From a checkpoint of a small mixture-of-experts model trained on Wikipedia.
Size: 10 layers, 7.71M parameters.
Below are experts of layer 3 (counted from 0) of a mixture-of-experts language model. Rows are named router (the router's row for the expert), gate (a neuron's input weights, with its number), up (a neuron's input weights, with its number) and show model dimensions 0-95. Each number is 50 + 15 x the weight over its row's rms, rounded and kept within 0 to 99.
Before each expert's rows: "gets" lists some tokens that make up at least twice as much of what it gets as of all text. This comes from a sample of Wikipedia text that the model never trained on. Tokens count by the router's weight.

# expert 47
gets: "s", "S", "l", "m", "n", "fl"
router:33 50 64 40 45 36 81 69 31 51 43 68 41 59 60 58 41 62 48 16 59 53 50 47 22 61 31 45 36 93 75 55 69 43 58 42 40 45 26 53 46 50 33 63 64 45 53 49 54 25 48 44 44 57 49 45 58 17 60 39 33 54 40 51 46 39 51 49 52 48 54 28 78 37 70 36 47 75 50 52 46 40 68 51 32 64 34 67 05 26 36 71 54 75 57 40
gate3:67 63 58 51 69 30 42 28 73 64 62 56 67 50 39 68 37 52 35 67 41 76 64 41 53 45 48 40 66 68 35 50 38 48 42 56 56 28 35 28 36 25 70 71 62 38 31 70 50 40 36 35 55 77 29 56 26 68 57 39 63 60 50 34 55 48 47 24 63 84 38 67 51 70 53 38 43 42 45 34 37 40 45 41 33 39 57 69 38 20 25 84 63 54 39 37
up3:58 57 56 28 32 31 45 53 53 50 75 40 76 36 45 64 36 68 27 48 48 62 53 40 56 60 29 69 44 50 76 52 69 57 82 67 48 10 71 31 58 43 50 48 28 76 71 58 55 48 53 63 78 47 53 38 66 65 62 60 55 43 47 47 38 36 64 40 65 41 37 30 51 39 12 44 52 35 51 65 69 59 59 90 48 48 67 30 43 28 51 55 58 69 41 64
gate4:13 52 45 76 45 32 59 36 53 29 61 80 63 59 80 39 21 33 14 42 72 50 44 45 64 57 46 39 25 51 52 61 33 42 54 40 27 55 47 74 28 51 60 31 52 57 57 55 45 35 47 55 66 39 49 43 65 57 46 68 25 48 47 30 63 56 48 52 41 56 54 44 63 12 33 46 83 38 74 52 65 35 51 31 19 62 48 40 51 52 58 43 47 37 57 71
up4:27 60 30 58 19 54 55 68 62 48 31 65 33 61 59 76 35 68 46 30 47 56 47 48 46 42 36 25 26 58 63 52 27 49 41 40 52 63 66 57 37 41 65 57 45 82 64 40 67 34 71 63 64 26 48 30 56 56 25 45 36 35 29 26 54 69 22 55 46 80 50 31 54 30 57 49 69 21 56 39 63 49 43 45 16 41 42 59 58 63 60 63 48 66 63 53
gate5:42 45 41 33 54 35 66 36 75 44 59 57 48 53 25 45 62 63 51 53 22 52 35 35 72 67 47 39 52 58 65 52 33 93 34 67 54 29 27 47 70 60 46 34 52 43 83 53 54 44 23 30 76 54 47 32 37 43 38 34 66 21 49 63 42 29 53 43 68 67 45 33 49 46 97 62 50 35 35 48 46 37 58 38 36 64 43 47 32 31 55 56 46 30 40 63
up5:82 35 40 41 46 57 46 46 30 44 45 71 37 67 13 63 59 48 31 30 43 67 61 48 73 40 54 76 71 48 48 50 38 51 50 56 48 54 45 58 50 31 68 48 33 52 94 53 64 38 35 41 57 48 79 41 35 31 54 53 28 54 49 77 24 61 62 58 64 52 43 49 57 46 55 25 73 21 38 67 47 29 67 22 32 48 58 44 46 74 40 58 43 78 62 56
gate6:37 59 54 72 53 14 46 49 61 62 41 59 39 59 68 50 71 37 80 59 57 48 44 28 29 34 37 45 37 77 59 34 61 59 55 62 52 41 49 55 27 68 83 86 57 25 59 77 47 64 33 36 61 55 69 61 51 47 49 55 34 46 65 29 14 37 45 33 80 70 57 35 35 49 28 27 33 57 43 62 35 20 47 46 63 42 46 48 48 50 42 46 57 40 42 56
up6:54 59 56 67 62 39 77 65 54 63 13 53 43 36 48 49 77 25 58 63 50 41 62 42 45 38 58 49 49 53 65 71 81 32 30 38 82 29 30 67 70 26 62 60 71 53 46 38 48 51 53 56 57 54 44 44 64 30 28 29 64 69 50 37 45 40 42 53 53 27 49 81 47 39 25 53 39 45 75 58 18 59 47 55 59 45 31 41 60 49 48 54 64 54 21 23
gate7:62 36 48 32 39 38 69 74 37 36 48 49 32 55 81 47 54 62 46 44 71 82 55 21 64 42 50 38 52 44 54 49 13 42 38 27 62 51 36 81 58 51 53 52 51 69 49 28 36 49 58 74 37 68 43 40 52 53 52 64 34 61 53 60 19 64 47 58 46 52 70 47 38 48 38 39 58 36 30 34 32 44 57 34 49 67 43 77 33 68 41 41 92 41 25 73
up7:52 27 42 49 23 66 21 49 63 44 44 05 41 53 35 59 68 64 37 42 54 61 47 57 76 36 52 62 33 26 71 57 43 37 31 36 54 42 26 49 82 63 52 34 49 40 61 32 57 77 78 31 56 55 47 58 59 55 59 45 60 59 44 63 49 59 65 50 73 51 14 65 55 44 47 71 41 54 42 59 27 36 45 30 39 40 76 63 67 63 74 38 62 31 47 40
gate8:13 67 67 24 50 43 38 40 41 60 58 45 71 35 37 15 52 39 27 31 59 42 37 40 59 38 73 60 42 57 48 51 64 33 63 65 51 54 38 50 60 90 33 58 50 59 81 56 13 28 52 37 37 51 43 50 38 65 39 38 42 53 57 47 43 48 22 47 22 66 63 70 50 35 54 39 53 49 36 39 87 63 34 49 52 36 72 31 54 52 72 48 61 60 51 45
up8:63 61 65 51 46 43 49 63 53 70 42 41 28 60 63 40 28 93 82 69 73 46 32 68 42 49 61 55 35 62 35 36 40 54 32 36 41 52 57 62 47 38 81 68 26 45 20 26 45 65 53 77 38 56 13 60 34 49 49 56 48 48 42 76 75 53 68 48 47 14 64 49 45 68 51 65 56 57 60 39 27 56 47 65 57 64 41 70 63 44 68 44 50 59 49 52
gate9:42 57 63 48 57 38 53 46 30 53 39 54 40 54 81 54 24 75 36 43 78 46 07 67 63 56 71 84 28 40 56 34 48 53 62 60 52 59 59 65 48 61 36 42 46 42 78 39 56 56 54 49 37 34 51 42 27 63 20 69 40 41 48 50 66 47 10 58 48 29 57 25 45 56 55 26 47 66 53 58 67 55 19 68 43 53 67 69 42 35 56 28 60 49 68 48
up9:46 40 47 55 56 86 58 57 82 65 52 49 52 70 29 26 65 37 34 45 31 51 51 51 70 35 53 74 52 42 41 24 43 60 60 36 46 51 27 65 26 32 56 53 34 81 48 48 28 61 36 59 63 49 86 33 36 52 27 76 43 27 44 25 43 67 31 63 55 63 52 51 16 53 44 56 53 47 42 40 73 71 57 40 49 66 41 25 57 32 53 47 73 45 57 46
gate10:58 34 59 61 71 79 52 36 49 53 31 54 29 63 56 57 55 43 71 47 47 39 58 36 67 64 43 77 30 55 48 43 59 53 76 61 53 65 51 33 45 54 57 47 54 06 40 33 50 63 30 48 64 55 39 59 19 61 44 62 71 40 53 48 55 49 50 51 54 69 51 28 52 67 39 54 33 45 74 74 47 90 26 87 40 41 47 07 63 45 44 60 53 44 65 38
up10:40 66 44 36 56 38 46 56 47 36 81 30 49 50 59 52 59 36 73 36 34 37 34 64 42 57 70 54 25 73 77 65 46 53 20 42 41 37 38 45 64 70 22 30 28 31 65 50 19 42 51 63 47 36 55 64 51 67 40 51 25 58 26 50 62 62 14 63 32 47 76 50 61 85 52 43 49 36 22 37 60 58 60 44 35 46 52 60 35 57 40 55 53 75 46 59
gate11:41 49 44 29 68 69 43 45 65 32 49 33 76 64 76 42 61 31 46 81 55 62 49 38 48 41 58 55 32 52 64 51 72 34 53 46 33 60 30 48 88 56 51 50 49 22 53 35 41 50 42 52 48 45 34 32 55 72 46 63 29 36 48 42 29 58 37 52 51 54 59 28 58 50 29 58 47 71 46 43 67 60 15 59 47 43 90 43 67 31 77 48 83 67 28 46
up11:59 59 78 40 31 56 61 45 33 33 42 50 71 40 67 55 27 65 37 58 53 42 73 56 74 37 49 57 66 70 34 43 45 47 44 59 50 67 70 57 62 34 64 53 69 53 43 63 57 38 59 58 42 30 43 49 53 38 43 51 34 57 60 52 35 38 47 24 32 41 70 13 45 78 36 37 36 45 34 91 13 36 32 60 75 45 44 32 33 73 44 61 47 80 53 59
gate12:47 68 55 31 59 59 48 30 56 38 46 31 39 40 47 51 64 28 46 57 74 46 73 66 37 58 38 28 21 54 56 29 62 28 66 40 64 18 54 38 77 60 54 69 61 22 58 57 35 56 68 38 40 58 66 46 52 68 44 44 10 75 48 72 54 22 53 45 25 45 50 52 48 59 57 53 70 59 60 39 59 41 23 60 45 48 73 40 37 70 61 31 43 78 65 63
up12:67 37 52 71 58 48 43 24 51 69 33 32 13 70 69 24 51 33 68 51 61 25 73 35 57 73 42 65 52 46 54 64 12 60 45 75 20 60 33 45 76 42 56 29 38 55 21 70 53 58 33 57 69 41 51 53 60 54 47 50 68 50 58 50 66 76 34 48 54 38 44 45 60 46 60 56 67 39 45 50 46 43 43 39 79 50 45 38 55 38 52 81 57 42 71 32
gate13:57 47 90 39 61 50 51 60 35 37 56 54 41 63 55 61 43 48 31 44 69 10 37 76 35 68 59 60 36 24 50 56 73 46 40 65 44 76 68 34 63 51 48 66 60 41 33 65 54 52 40 55 46 32 48 62 47 47 33 57 47 85 70 43 48 59 38 62 49 69 41 26 41 36 42 67 45 29 39 67 61 38 44 43 26 59 67 25 34 84 88 51 62 41 40 43
up13:30 58 61 50 55 61 46 73 47 61 71 69 58 18 50 56 43 57 42 79 31 69 54 50 54 41 75 77 59 46 43 28 41 29 52 62 54 34 59 37 51 36 73 45 41 60 39 60 36 60 47 63 30 53 44 87 21 39 21 74 53 70 68 55 30 36 48 42 43 52 55 29 35 36 27 39 40 38 45 34 61 34 43 69 26 33 69 69 50 69 30 48 48 77 62 51
gate14:44 61 59 52 62 54 44 34 50 63 44 50 48 27 65 44 57 39 50 66 14 06 55 69 76 51 42 37 60 47 32 40 57 77 40 47 28 10 52 81 58 34 75 47 47 43 59 73 13 55 35 45 51 69 42 67 44 53 37 63 27 65 58 45 48 53 48 69 42 65 49 47 37 36 33 41 42 60 51 71 45 65 52 37 46 35 44 79 38 43 64 68 66 77 54 57
up14:55 55 73 16 46 63 42 62 62 41 54 58 59 54 43 55 58 52 44 77 37 57 68 35 36 60 53 18 81 53 56 58 33 47 17 36 43 49 58 52 52 34 40 43 67 52 60 59 62 52 76 72 61 28 62 22 79 49 33 55 56 37 45 53 71 61 49 30 59 46 42 46 20 80 55 20 51 32 59 47 46 60 37 66 25 35 58 19 42 55 63 41 32 56 77 52
gate15:78 59 26 71 24 51 41 65 42 55 54 40 32 65 28 56 54 57 19 47 45 46 57 45 50 56 22 31 52 76 44 45 49 49 34 30 47 41 15 62 21 29 83 39 44 60 63 66 36 38 36 17 63 63 56 68 65 44 53 39 36 33 44 44 48 44 66 56 67 52 45 56 59 41 55 30 58 55 73 52 68 49 83 57 49 65 48 45 42 47 44 22 51 65 30 78
up15:25 61 35 66 38 43 43 34 48 80 76 15 65 39 50 25 34 43 72 55 55 34 48 38 40 23 50 30 49 69 59 68 76 31 66 76 39 89 44 12 58 46 51 62 60 32 69 46 61 24 59 34 39 37 47 29 54 57 57 41 44 65 54 65 62 35 25 45 41 26 52 44 51 63 68 56 58 70 41 39 61 55 58 46 62 37 49 48 48 69 46 57 55 61 34 42
gate16:49 29 59 22 59 33 35 63 46 67 35 51 43 58 39 30 74 38 33 63 44 60 40 70 66 20 63 44 62 39 52 33 66 37 43 35 50 53 33 73 45 69 38 36 43 49 50 31 43 51 46 62 34 64 34 49 79 64 75 36 62 53 44 32 45 37 38 34 32 73 51 56 36 61 24 57 54 60 64 75 55 63 53 70 46 47 64 58 60 76 62 12 49 76 57 85
up16:32 70 47 72 23 54 51 45 60 39 56 32 54 72 59 32 51 63 66 47 49 84 55 32 63 40 55 43 50 57 28 61 32 58 45 54 50 86 69 58 66 50 30 38 35 72 60 50 51 61 73 50 42 32 58 62 29 45 06 66 33 62 68 63 62 36 53 59 35 55 24 49 61 44 39 51 63 52 60 54 47 31 40 38 39 65 47 63 21 44 89 65 49 50 24 39
gate17:66 83 43 34 21 42 33 52 58 68 40 61 35 42 44 52 41 36 50 77 15 60 50 42 59 76 35 23 45 63 33 50 38 46 61 41 57 75 60 49 35 44 50 53 51 38 30 62 50 50 42 41 52 30 39 51 62 42 48 70 49 56 86 71 53 32 64 71 38 65 39 66 40 51 21 59 50 51 66 51 34 36 63 28 66 29 79 43 29 59 84 45 56 27 46 42
up17:70 77 77 40 60 37 51 54 36 60 14 64 37 54 36 24 63 46 82 67 64 49 42 53 50 73 48 59 40 76 30 65 45 55 52 24 41 68 61 39 55 54 55 71 49 34 20 35 62 54 59 57 63 29 35 38 27 42 72 42 45 57 65 48 78 52 29 81 56 75 51 44 50 59 31 47 63 52 63 71 76 41 34 56 47 48 68 35 25 36 54 53 44 48 49 40
gate18:81 42 27 52 72 56 32 09 39 43 21 81 87 36 29 43 51 65 47 39 48 54 40 38 36 79 39 49 54 54 22 28 49 29 42 55 42 35 51 85 34 58 34 29 63 50 40 67 56 54 65 63 43 70 54 65 36 58 56 60 50 36 42 66 47 64 66 58 44 45 64 37 62 67 47 46 54 36 43 53 66 54 48 39 32 38 47 50 20 55 71 55 76 50 45 42
up18:57 49 34 49 44 34 39 32 47 44 03 57 53 32 56 56 51 30 73 50 50 52 50 45 39 88 37 45 25 64 35 54 52 26 43 58 55 39 46 88 63 69 63 48 67 77 33 52 55 58 63 41 63 67 56 36 45 45 63 39 44 59 26 44 55 65 48 79 83 55 46 22 51 48 24 45 47 55 77 44 61 46 32 42 31 70 52 44 21 44 75 50 52 60 44 63
gate19:63 55 74 32 64 49 43 41 36 36 55 30 21 40 65 45 13 41 66 41 97 38 50 26 47 62 35 42 69 71 55 57 48 52 42 53 49 80 55 51 30 53 38 54 47 36 27 64 44 51 47 59 58 64 04 49 19 59 59 63 49 33 65 58 46 67 39 62 28 36 56 24 56 57 62 64 48 28 48 49 22 39 44 51 60 51 53 66 49 74 60 62 51 60 43 61
up19:47 62 72 05 43 66 44 69 34 50 51 38 44 36 77 54 29 41 77 58 61 43 53 63 30 74 24 38 43 62 48 42 59 41 31 66 45 48 60 72 41 67 84 51 49 34 54 50 44 31 39 37 70 68 37 28 43 54 62 48 30 45 50 27 33 56 37 66 53 48 35 43 48 72 80 65 45 39 54 32 73 62 30 85 52 42 48 40 51 67 39 65 62 69 56 47